Experts of a small language model: 2 picks a token, 493M tokens.
Below are experts of layer 4 (counted from 0) of a mixture-of-experts language model. Rows are named router (the router's row for the expert), gate (a neuron's input weights, with its number), up (a neuron's input weights, with its number) and show model dimensions 256-319. Each number is 50 + 10 x the weight over its row's rms, rounded and kept within 0 to 99.
After each expert's rows: "mostly gets" lists some tokens that are sent to it at least half of the time; "gets" lists some tokens that make up at least twice as much of what it gets as of all text. This comes from a sample of Wikipedia text that the model never trained on. Tokens count by the router's weight.

# expert 4
router:64 60 45 43 51 44 50 50 35 42 45 59 45 52 58 49 40 51 52 49 30 37 65 45 64 48 45 58 49 49 52 54 31 55 70 43 54 55 49 67 51 43 52 59 49 51 62 41 50 52 39 47 62 43 36 56 43 69 42 30 57 39 57 48
gate1:42 39 53 47 45 61 45 60 60 40 60 56 56 67 44 55 35 50 38 20 53 63 56 66 58 50 27 56 58 41 48 43 52 42 60 65 47 38 51 58 38 28 53 41 52 59 48 48 46 58 49 49 47 60 49 57 50 63 54 51 51 54 58 61
up1:59 48 54 55 37 67 58 50 59 44 58 42 42 42 57 44 37 60 37 48 73 53 46 71 53 39 38 47 51 51 41 49 40 58 55 63 46 67 45 48 47 46 46 55 69 67 65 44 59 59 63 50 53 60 28 49 54 52 52 53 24 53 54 47
gate2:55 59 69 54 78 54 62 36 48 46 44 59 43 54 47 51 46 36 55 36 47 63 42 57 48 60 41 59 61 46 59 47 55 31 53 51 39 47 51 40 57 29 41 47 52 36 50 54 40 51 51 52 45 48 63 44 37 52 35 42 53 64 49 58
up2:42 43 34 40 40 53 44 57 48 53 58 50 63 48 64 45 62 61 48 63 47 39 61 45 58 35 45 46 28 46 40 62 41 60 42 45 60 61 42 57 48 64 67 57 44 57 45 38 63 69 57 47 62 48 52 52 57 37 66 51 53 38 45 49
gate3:57 45 38 33 55 67 59 31 38 55 43 56 46 61 53 47 49 73 45 41 57 55 43 40 37 38 41 51 45 47 45 55 51 55 74 48 58 51 45 36 50 51 37 45 64 40 53 51 64 49 70 44 57 67 47 43 43 52 34 50 53 55 48 56
up3:58 67 52 50 42 47 32 47 47 68 35 50 56 50 55 57 56 42 59 38 64 49 51 60 25 36 34 53 65 41 64 50 56 62 46 48 43 32 51 53 61 38 55 54 50 47 51 55 40 44 52 51 37 42 58 61 38 47 38 42 57 40 51 48
gate4:49 42 63 52 34 35 54 53 38 29 32 67 42 44 51 47 47 43 47 36 45 53 51 43 40 67 54 55 55 55 44 59 54 46 55 57 46 45 50 57 51 55 63 58 36 49 46 59 36 42 56 50 46 58 66 47 38 55 59 49 67 52 60 62
up4:58 41 63 70 33 27 54 45 52 48 56 67 50 55 61 44 58 49 66 50 46 31 58 54 62 47 44 56 70 62 59 46 38 46 64 60 47 37 59 69 42 71 50 46 56 53 41 54 48 51 48 41 51 68 55 62 47 44 53 44 49 52 56 50
gate5:41 41 41 47 32 57 32 49 64 54 47 36 64 56 38 48 45 36 43 41 47 52 48 85 45 58 53 62 39 63 56 61 70 37 61 31 34 45 49 55 57 70 52 51 51 56 53 50 38 50 41 41 55 50 53 68 52 44 65 41 43 59 43 51
up5:52 74 42 44 52 73 51 61 28 27 58 64 58 44 41 53 67 50 64 71 62 54 48 35 49 38 73 44 42 37 56 57 52 44 45 57 48 52 40 61 41 47 58 48 50 41 54 45 51 62 46 60 42 57 47 41 52 56 47 45 43 58 47 40
gate6:60 54 56 44 45 67 42 44 49 49 53 54 39 56 59 45 38 40 44 54 34 33 50 61 58 51 47 48 34 57 36 50 40 58 45 59 49 43 56 46 52 62 44 50 52 30 46 53 49 47 53 62 50 54 53 57 38 56 50 53 46 61 45 71
up6:57 61 36 51 51 66 52 34 63 58 55 45 50 45 51 52 60 43 70 52 63 40 51 46 73 46 44 41 52 49 58 38 61 50 41 40 51 55 41 43 50 46 51 68 50 54 53 50 59 47 54 47 41 52 47 48 30 49 35 61 48 53 51 58
mostly gets: ").", " ==", ") |", "\".", "s.", "\" |"
gets: ".", " |", ")", ";", " =", ")."

# expert 5
router:57 50 43 36 30 33 39 74 45 50 53 70 59 48 63 48 56 25 55 61 50 39 56 38 49 56 36 54 42 53 58 43 37 39 63 39 52 51 53 55 28 70 61 70 52 45 69 39 56 32 57 53 55 49 52 61 44 52 50 40 51 44 65 52
gate0:29 44 48 61 40 57 30 49 36 40 58 43 36 49 53 35 56 39 55 23 48 51 61 48 28 53 58 58 56 39 24 57 44 42 64 46 48 46 56 51 44 36 66 25 64 51 38 31 53 33 44 42 64 49 60 47 50 52 32 48 44 40 47 54
up0:27 43 43 58 46 58 49 57 39 47 49 46 38 59 58 46 53 36 48 46 55 50 53 37 42 43 62 45 62 54 50 36 52 47 63 60 55 41 59 41 67 32 48 43 40 58 54 48 61 44 66 45 48 62 49 50 53 42 37 56 43 41 46 45
gate1:50 54 58 42 49 53 61 56 52 45 52 47 59 55 53 61 37 46 38 32 59 43 28 53 63 34 38 50 55 38 47 57 46 53 40 58 23 38 53 58 40 61 54 32 46 56 49 53 53 59 50 69 42 58 69 45 55 56 46 59 28 50 45 59
up1:55 63 57 55 57 39 47 53 75 34 55 40 43 51 41 65 52 57 56 24 48 48 39 35 56 44 56 39 49 47 60 52 58 61 59 47 24 40 51 41 41 43 56 29 62 52 47 43 60 35 50 64 46 54 68 51 52 56 44 53 27 48 50 57
gate2:46 60 50 44 45 47 52 36 64 44 52 39 33 42 53 45 43 46 54 42 45 50 55 69 32 51 59 41 34 52 59 56 53 50 45 32 61 47 44 51 48 48 52 51 48 57 31 46 46 39 44 52 64 38 56 34 46 32 69 42 39 56 53 58
up2:67 52 71 51 38 43 56 49 61 50 58 52 43 58 30 61 35 56 55 56 52 55 39 65 50 44 47 55 36 52 49 31 30 37 37 39 64 40 61 53 57 49 31 55 44 30 49 54 63 52 35 55 40 37 59 48 48 39 58 43 49 41 45 58
gate3:33 56 49 45 60 54 44 40 63 48 71 43 47 35 47 43 71 39 53 25 41 50 53 35 61 45 60 42 22 36 53 74 60 41 38 46 43 41 47 46 18 44 45 43 46 34 54 53 49 45 43 38 72 41 52 45 41 39 49 61 53 47 39 52
up3:40 35 40 44 51 42 49 56 56 40 74 40 48 36 43 63 69 42 55 33 46 47 44 37 53 53 59 46 25 43 39 53 53 50 35 37 49 54 51 44 47 51 51 42 58 50 50 59 51 48 55 47 58 43 66 59 40 34 45 58 60 42 30 54
gate4:46 49 53 39 29 63 42 46 69 56 30 69 56 49 67 48 46 57 50 63 66 57 47 49 68 49 30 60 49 54 43 56 48 65 43 43 43 64 41 54 43 48 47 41 39 53 53 47 52 29 69 72 44 47 35 52 48 67 56 59 38 48 49 37
up4:50 43 57 73 49 58 50 57 48 55 32 39 51 43 56 58 55 73 55 52 56 55 53 37 52 55 60 24 67 51 52 55 68 53 70 57 38 53 48 59 36 49 50 31 50 71 53 45 46 54 34 46 59 54 53 47 44 62 47 56 41 39 71 56
gate5:43 48 43 41 41 43 49 46 65 72 47 48 46 53 44 54 43 36 64 36 53 56 52 40 53 50 53 50 55 65 39 56 46 51 52 64 54 55 50 39 41 39 46 59 58 41 57 77 51 37 49 53 63 72 67 36 59 51 46 58 50 51 47 41
up5:44 56 58 42 50 56 38 40 57 62 52 54 44 55 48 52 43 30 45 44 62 50 41 42 62 56 47 47 33 54 47 53 57 61 65 57 44 50 55 50 34 51 40 49 41 50 61 64 50 34 51 50 55 63 51 39 41 41 49 48 51 39 41 39
mostly gets: "014", "017", "012", "006", "009", "018"
gets: "1", "2", "–", ", ", "3", "6"

# expert 15
router:39 52 50 39 49 40 46 40 44 25 44 50 55 43 52 47 46 57 39 69 62 51 46 44 48 68 47 48 42 69 58 53 48 52 72 50 42 55 47 63 38 62 40 70 39 49 55 52 48 42 43 45 43 46 26 59 49 50 45 51 35 37 60 54
gate1:57 37 65 66 53 49 46 43 73 51 61 53 54 53 46 41 58 54 47 50 69 30 41 50 50 49 61 42 55 59 66 56 50 52 48 55 56 56 54 43 52 45 24 45 65 57 48 49 50 53 55 58 46 57 65 44 41 49 50 31 45 49 64 37
up1:55 66 44 54 66 46 61 54 37 51 57 56 38 61 54 60 43 45 52 47 53 73 51 48 67 51 44 74 51 47 55 58 54 51 44 53 47 49 37 48 47 36 59 63 53 62 30 63 49 49 61 53 55 65 45 60 48 66 46 49 27 51 36 60
gate2:67 46 54 61 38 52 48 33 23 45 57 47 42 49 52 42 44 38 37 51 51 52 53 40 43 53 29 60 59 56 58 54 32 54 45 61 46 49 56 64 37 53 40 47 52 30 24 47 53 44 48 51 77 54 42 56 45 75 49 61 27 49 41 73
up2:46 41 53 36 44 47 41 43 75 49 34 57 48 48 51 48 34 62 47 63 38 60 43 42 66 43 52 34 56 40 45 42 39 45 41 55 53 57 52 47 48 47 50 48 54 60 51 42 58 55 70 38 45 41 38 48 32 34 38 49 48 71 50 57
gate3:47 43 67 29 46 62 49 54 60 39 61 65 29 52 56 49 33 41 47 44 32 50 55 36 53 63 73 63 56 52 48 56 45 48 44 64 42 56 65 53 57 58 44 42 52 41 61 70 64 54 55 52 51 57 47 57 33 46 48 55 35 42 36 60
up3:40 70 33 52 63 42 53 43 26 52 52 59 51 43 54 56 59 37 66 44 53 51 51 42 56 42 42 61 47 49 46 51 50 69 36 45 49 50 54 56 53 30 59 44 48 60 52 42 23 48 51 56 56 50 55 49 57 55 45 55 53 57 67 50
gate4:50 34 50 39 51 61 25 47 57 43 45 68 56 71 46 48 49 53 47 36 52 38 51 53 42 41 40 60 29 68 41 74 61 52 51 47 50 42 51 55 47 37 39 53 56 49 59 48 44 46 31 47 64 52 58 45 51 56 50 55 55 48 50 68
up4:52 50 45 52 37 44 63 58 42 48 57 22 48 37 55 40 57 52 56 44 57 70 46 46 49 50 39 49 65 48 65 46 52 53 45 44 61 52 50 52 52 33 37 42 44 53 48 59 49 47 77 61 58 49 61 54 51 63 52 56 41 44 53 54
gate5:55 51 58 54 51 61 53 58 62 52 40 51 61 50 61 47 44 51 54 41 33 46 48 51 59 45 59 70 68 40 46 54 50 51 46 65 59 62 47 34 30 55 56 44 46 45 57 76 53 66 76 50 65 41 38 53 57 57 42 51 51 50 48 45
up5:47 50 55 39 61 40 41 51 37 40 38 38 54 44 61 45 38 34 42 54 66 37 40 36 53 45 37 45 41 39 55 48 47 64 42 37 55 53 45 42 65 44 43 54 71 58 70 43 47 45 52 61 53 54 43 40 44 44 42 68 48 51 53 48
gate6:34 54 42 37 68 53 48 46 60 32 65 42 53 40 41 57 61 63 49 58 60 46 36 45 51 42 38 50 49 59 46 50 51 50 71 51 54 33 59 66 42 57 40 42 56 33 49 68 70 52 51 46 52 62 31 66 50 45 55 64 37 36 45 41
up6:38 53 56 47 58 52 42 53 65 70 44 39 40 51 57 44 45 48 69 38 37 56 58 62 50 62 59 57 63 42 48 63 44 52 45 48 42 50 42 61 51 59 50 68 49 52 54 48 36 61 44 51 66 66 52 47 49 52 63 41 42 51 48 54
mostly gets: " of", " of the", " to the", " in the", " with the", ", the"
gets: " of", ",", " of the", " in", " and", " to"

# expert 9
router:48 53 38 57 43 45 33 58 49 37 49 51 71 53 56 59 52 54 57 51 25 50 72 44 59 44 39 44 57 54 55 59 49 61 53 48 51 50 54 49 55 45 59 60 56 49 53 50 46 52 50 39 61 46 74 55 56 41 48 39 43 29 66 53
gate0:50 29 60 39 52 54 56 46 41 40 56 40 69 56 47 47 29 47 55 41 44 59 58 43 62 63 47 28 62 51 57 52 48 49 67 46 53 32 66 49 47 45 54 68 62 53 59 62 73 44 63 54 73 56 74 42 43 54 47 59 49 34 60 45
up0:57 56 40 48 46 41 49 66 54 69 39 71 37 54 71 50 70 58 34 69 56 59 47 53 40 55 57 54 40 55 52 47 52 59 42 61 43 64 37 45 50 53 45 35 48 37 46 53 29 48 32 51 42 49 26 44 58 52 40 52 53 45 45 38
gate1:53 40 47 41 55 34 27 54 66 51 43 45 45 49 58 41 37 57 55 39 42 34 62 34 44 48 67 53 52 51 38 62 59 19 42 47 41 56 44 52 42 37 47 54 48 46 49 20 41 62 66 41 49 45 34 64 41 51 63 60 30 54 44 59
up1:62 44 41 56 47 45 43 51 68 42 65 54 39 56 53 64 65 48 48 57 57 55 40 63 51 52 49 50 46 54 45 45 52 61 58 45 57 56 54 13 37 58 44 38 58 50 52 71 39 21 38 47 45 39 50 57 55 40 54 23 59 41 62 57
gate2:47 58 51 55 45 54 50 35 69 40 72 44 44 42 51 50 52 54 58 59 43 59 46 57 52 38 57 25 60 54 43 51 69 57 52 51 44 47 36 59 49 30 60 45 49 40 37 36 55 61 62 44 39 51 60 47 41 44 43 56 50 51 67 31
up2:63 48 52 54 57 39 40 42 49 52 45 41 60 41 57 43 48 48 45 57 55 56 51 43 71 52 41 43 71 51 61 57 56 59 48 48 50 36 58 50 41 40 57 30 42 42 48 38 49 56 49 53 38 63 50 56 51 43 51 54 54 55 38 54
gate3:46 45 38 35 34 59 44 40 61 53 65 38 48 54 63 43 47 50 56 45 47 48 56 43 41 67 39 33 54 49 58 57 49 59 38 47 42 36 60 38 61 34 56 38 35 62 56 62 50 40 45 56 56 52 40 54 47 72 42 49 24 70 40 60
up3:48 67 59 57 40 38 39 53 48 52 51 60 58 48 40 60 49 48 49 66 61 43 43 48 47 42 61 40 56 52 36 36 50 66 45 48 51 52 70 51 39 52 47 55 59 51 52 48 37 47 56 50 65 48 53 45 47 59 43 65 26 23 64 49
gate4:43 45 52 58 51 39 58 48 45 60 45 65 53 55 50 45 44 59 56 39 38 61 42 45 63 65 61 61 42 46 57 62 58 37 40 50 48 50 48 46 63 49 41 61 67 58 53 58 43 52 26 54 43 34 50 58 50 68 43 53 36 54 46 44
up4:62 40 55 38 52 51 63 47 54 41 58 45 74 52 50 52 53 35 47 53 59 34 58 60 38 52 57 45 51 59 46 43 63 52 70 44 43 49 41 53 49 60 52 35 43 64 48 47 55 56 61 60 68 54 54 50 40 49 44 62 61 43 49 52
gate5:47 56 58 60 62 41 57 53 69 40 49 53 47 64 45 30 40 43 51 48 90 49 57 51 39 51 53 39 56 73 50 48 48 41 59 55 47 42 33 52 44 42 43 28 50 48 61 62 43 42 39 56 48 65 21 53 32 71 57 53 71 59 47 42
up5:59 45 33 61 44 48 36 64 32 67 51 46 52 44 54 66 53 59 38 57 25 44 59 42 39 53 57 48 40 40 51 55 39 43 50 25 55 51 58 60 55 47 48 60 46 59 41 52 60 60 54 43 66 46 73 31 65 29 29 46 39 52 53 66
mostly gets: "\n\n", "The", "==", "In ", " ==", "="
gets: "\n\n", " The", "The", "==", "===", " =="

# expert 6
router:71 51 33 56 51 41 43 53 55 52 60 53 47 39 58 53 45 35 56 77 40 41 74 31 42 47 76 61 53 32 45 49 43 62 63 44 44 54 52 49 44 53 60 77 30 57 48 30 34 44 40 54 55 50 49 48 46 49 63 30 55 49 61 51
gate1:47 42 55 41 47 49 49 44 59 48 69 53 40 61 45 41 38 76 59 52 51 50 52 52 37 66 48 40 44 39 43 69 35 54 59 49 49 56 58 37 42 50 29 53 46 50 43 52 34 60 49 53 43 45 67 50 58 43 57 35 38 70 57 65
up1:42 40 59 39 53 52 53 53 47 61 54 58 52 60 51 49 46 41 47 51 49 50 53 42 50 33 51 42 63 48 60 44 43 41 51 53 59 44 47 50 47 53 68 55 48 56 62 53 45 37 54 44 48 67 55 49 42 42 41 73 46 48 47 54
gate2:62 65 60 59 41 30 47 34 66 59 55 55 63 65 42 45 67 55 36 42 46 51 61 45 49 42 38 58 52 22 53 49 48 42 48 31 54 53 42 47 42 50 63 57 56 36 49 53 71 48 54 50 45 52 41 48 43 49 53 57 50 53 66 51
up2:59 67 40 43 45 29 60 61 57 60 45 59 47 86 57 42 56 55 39 47 72 59 49 45 22 41 57 58 53 35 38 49 49 32 52 45 61 55 35 54 51 34 56 39 53 32 58 54 66 42 46 57 38 39 54 52 59 46 53 45 26 45 47 46
gate3:58 53 67 76 69 37 52 40 69 43 43 55 67 31 40 45 38 55 64 46 77 49 59 46 42 61 53 43 45 48 55 44 69 50 44 58 32 60 50 61 40 54 30 64 40 51 42 40 52 69 41 42 35 50 50 35 52 48 52 50 66 53 53 66
up3:50 45 42 45 45 68 50 65 29 67 44 45 46 76 51 56 42 52 47 38 35 55 37 40 65 44 52 62 41 31 56 50 44 56 45 53 48 46 52 22 64 56 49 39 59 42 46 49 50 32 39 47 67 50 40 47 42 45 56 67 42 44 55 47
gate4:55 54 55 44 65 51 51 32 21 43 57 40 46 25 31 45 48 49 46 47 61 40 58 53 55 48 55 57 63 38 39 49 29 56 54 79 52 63 51 35 49 59 37 41 46 36 64 63 46 48 48 62 38 51 50 64 46 58 46 59 43 71 69 39
up4:47 46 44 41 54 53 50 35 58 55 66 52 46 46 42 61 49 44 59 54 53 37 42 43 43 41 48 47 51 49 56 41 47 54 69 56 51 61 33 43 43 64 52 61 46 55 52 53 31 49 62 60 61 37 63 59 54 62 53 48 40 46 81 73
gate5:48 42 47 60 61 62 62 34 55 40 52 36 55 43 47 42 42 42 38 47 60 47 40 45 49 61 62 68 46 29 59 60 69 47 75 49 47 35 54 58 47 50 54 50 39 64 50 83 54 53 65 50 62 53 68 61 57 55 58 47 54 45 58 46
up5:45 33 48 64 31 64 41 61 42 42 64 54 62 53 39 58 46 43 57 44 42 51 45 35 70 47 53 38 54 63 48 37 56 44 56 64 39 42 46 55 63 52 48 30 26 36 46 49 53 47 39 65 65 40 52 38 59 53 35 60 42 57 47 57
gate6:58 51 53 39 54 50 67 53 50 30 45 55 51 44 45 49 50 60 43 54 41 55 61 41 47 68 23 38 55 50 34 30 47 52 41 44 56 51 51 40 48 66 57 56 53 47 72 70 51 65 59 49 42 48 66 50 50 34 51 57 49 45 56 53
up6:36 58 54 57 65 65 49 58 47 50 46 57 49 59 34 61 47 48 48 56 32 54 54 61 47 55 67 45 43 47 62 47 58 48 52 44 47 66 31 46 49 57 61 56 40 52 61 55 37 57 55 60 27 42 56 38 60 59 59 49 57 52 63 64
mostly gets: "\n", "| ", "|", "- ", "- S", "\" ("
gets: "\n", "\n\n", "| ", "|", " (", "-"

# expert 1
router:52 57 56 53 28 34 37 43 48 34 35 55 55 37 47 64 50 57 48 43 46 51 49 52 50 62 42 43 34 51 67 36 38 52 52 57 51 55 60 49 62 59 54 61 42 59 53 27 49 45 55 34 58 46 38 52 49 56 54 29 46 40 64 55
gate1:33 56 62 50 26 61 41 65 55 47 42 54 69 42 41 32 78 46 49 26 37 50 58 58 58 50 55 48 34 51 54 30 47 46 62 40 50 51 52 59 39 50 51 52 45 46 57 44 46 45 50 52 33 58 52 31 47 47 56 49 37 45 49 48
up1:48 56 81 49 32 65 52 72 47 56 43 55 44 52 50 42 63 56 62 51 36 53 56 50 65 52 59 43 32 46 53 31 52 35 57 50 50 61 66 47 32 41 36 57 50 43 50 38 51 56 42 43 39 63 43 43 61 51 52 42 41 50 36 63
gate2:41 57 43 57 64 56 70 55 79 58 42 58 35 38 55 60 43 55 52 45 39 37 50 68 61 54 51 63 51 39 31 45 43 44 46 45 29 66 47 33 46 29 37 52 50 43 56 42 47 37 60 65 54 46 45 44 63 40 61 49 56 65 54 31
up2:70 66 47 47 63 50 54 27 57 41 61 62 51 35 51 61 52 47 56 37 40 38 52 50 27 50 36 64 49 35 58 50 33 51 62 41 47 62 50 49 43 64 53 48 43 43 29 54 52 56 47 62 41 51 41 54 55 60 58 44 41 41 50 59
gate3:45 44 54 46 51 61 39 62 34 49 32 61 55 50 45 55 33 52 50 62 39 71 50 47 36 56 48 40 46 31 42 53 55 48 35 40 55 50 55 69 60 70 50 66 47 48 37 59 68 43 50 56 49 57 52 64 49 58 45 65 42 62 66 33
up3:50 56 48 53 46 45 61 38 65 46 61 47 49 53 46 45 58 50 46 30 57 45 57 55 64 49 38 55 55 69 47 43 57 61 70 69 51 50 51 43 35 27 47 32 64 56 61 55 31 49 42 52 42 45 41 29 55 47 62 43 61 42 35 65
gate4:48 43 59 27 41 40 51 76 48 48 47 63 46 31 56 38 49 53 60 51 42 52 59 50 59 40 45 68 61 55 65 62 55 44 43 58 47 54 48 34 45 56 43 56 36 42 27 40 44 36 59 38 49 54 62 51 44 32 63 55 52 48 54 49
up4:58 56 51 54 58 48 48 41 41 53 48 43 63 75 44 70 50 59 47 45 64 56 45 33 50 62 47 39 49 45 39 32 45 58 53 42 49 43 52 60 48 45 48 52 58 54 74 50 66 56 42 56 51 47 43 53 50 63 31 40 48 54 39 46
gate5:65 41 41 49 52 53 38 47 59 48 53 45 48 39 56 68 54 66 35 70 33 45 56 63 45 31 52 47 43 43 59 40 56 40 64 50 60 60 39 52 59 50 38 46 51 48 46 34 33 42 32 30 34 37 43 47 58 66 50 58 43 22 50 48
up5:50 48 66 46 28 54 34 49 42 38 36 52 52 45 49 62 33 59 56 45 45 48 59 67 46 57 59 53 51 73 52 34 49 49 42 37 65 33 37 55 62 56 67 44 48 53 48 64 51 54 50 27 58 32 47 57 49 65 34 50 36 48 53 29
gate6:45 67 47 48 44 45 45 44 41 46 59 48 41 39 58 64 45 49 46 46 42 55 45 62 72 47 59 37 52 60 41 49 65 48 49 43 53 34 57 49 52 42 66 49 59 49 43 64 63 30 65 41 53 63 48 40 44 31 42 41 47 53 47 68
up6:39 44 59 29 44 48 48 49 46 62 65 65 54 54 50 44 68 41 62 60 40 70 51 43 46 34 41 60 55 47 64 69 36 56 47 37 27 31 35 70 44 12 59 56 43 35 51 58 64 45 29 60 46 60 55 52 54 33 57 52 44 60 48 45
mostly gets: ") | ", " |  | ", "°N ", " | +", "″N ", "% | "
gets: " | ", "0", ".", "–", "; ", ") | "

# expert 14
router:56 85 54 41 38 52 28 54 43 24 50 40 59 47 59 65 47 52 53 65 47 48 55 60 58 54 42 52 46 39 63 57 54 60 59 40 34 63 48 60 28 63 50 48 36 47 45 47 61 47 45 47 58 42 37 50 51 55 49 44 49 38 53 56
gate1:39 45 44 52 34 42 26 49 55 47 57 44 33 40 77 53 56 57 42 50 23 66 31 42 49 46 48 51 43 53 57 72 53 55 38 44 48 61 64 59 49 45 41 31 46 33 50 49 49 64 53 34 62 61 44 54 54 48 45 41 48 59 51 46
up1:42 61 48 42 39 40 34 51 58 54 60 48 55 51 48 51 66 51 37 38 41 45 47 33 33 71 59 49 44 44 63 64 56 43 51 64 45 30 59 57 41 64 49 36 60 54 48 70 44 60 70 47 57 67 55 56 57 59 45 38 46 51 53 61
gate2:65 41 58 43 38 42 65 35 46 51 46 43 63 48 47 41 44 23 35 44 65 69 51 54 40 49 55 58 56 58 56 38 58 68 52 34 60 55 49 64 52 56 44 56 31 44 57 44 57 61 23 63 50 44 52 54 40 53 37 52 60 55 64 58
up2:59 33 58 52 44 42 47 60 54 56 33 48 53 48 71 42 52 17 51 49 64 54 47 57 24 49 65 60 61 58 52 45 63 61 56 30 53 49 45 59 58 58 54 62 29 40 65 59 57 56 45 77 51 60 47 52 50 56 47 58 51 41 51 48
gate3:52 33 49 32 59 57 39 21 40 53 37 28 58 44 61 52 73 61 43 53 37 42 48 37 40 51 41 66 38 42 66 42 44 54 50 53 63 47 48 56 48 60 67 22 66 40 43 66 45 42 60 48 51 56 85 54 42 36 54 44 43 46 33 40
up3:49 52 62 51 48 54 65 51 48 56 46 74 50 54 43 47 38 38 59 30 61 51 64 47 59 57 45 19 51 47 47 52 58 46 59 47 50 45 34 59 39 50 44 37 40 46 42 49 57 61 51 41 43 52 48 43 41 56 43 64 65 63 45 62
gate4:60 38 46 37 56 56 52 51 48 40 37 46 65 45 57 55 64 67 56 45 63 49 52 45 66 52 62 44 54 54 42 60 36 54 36 46 66 65 41 54 46 48 46 44 52 36 50 59 26 58 44 43 65 65 58 38 45 43 49 48 45 45 44 64
up4:41 51 56 46 54 56 38 58 61 47 60 53 60 67 38 39 50 39 47 54 39 50 63 54 47 35 40 43 41 50 49 42 52 51 51 31 67 39 60 49 47 53 61 64 55 46 52 56 62 47 49 64 34 51 46 46 66 53 47 49 50 51 63 65
gate5:51 56 51 42 46 45 37 44 45 49 54 30 56 49 53 34 51 41 50 35 63 51 33 38 42 52 41 39 45 52 47 81 55 43 48 53 49 62 43 54 43 26 53 38 59 38 51 62 46 53 44 32 50 79 56 49 51 54 48 50 33 58 64 40
up5:45 38 53 56 75 39 50 41 41 58 57 35 70 63 55 46 51 53 36 43 57 44 35 43 60 51 52 49 50 65 52 83 56 41 43 49 56 53 60 66 58 30 32 50 57 56 62 69 51 62 51 29 43 68 46 50 44 43 28 37 34 54 59 45
gate6:30 64 53 31 35 54 38 59 54 51 52 62 49 54 48 69 46 48 67 63 54 38 39 37 45 70 42 47 63 46 52 48 49 57 45 48 56 47 51 44 57 73 55 29 30 55 49 42 58 57 43 42 68 42 44 45 41 56 51 46 42 47 47 46
up6:60 45 51 46 29 47 44 49 52 56 58 54 70 57 31 45 51 59 50 55 65 42 36 41 43 58 49 32 43 37 43 53 43 58 50 58 46 53 46 35 29 71 46 48 34 46 46 52 56 48 66 50 53 66 36 53 55 57 39 43 53 64 50 41
mostly gets: ", and", ", the", ", a", " and the", " was", ", he"
gets: " and", ",", ", and", " that", ", the", " was"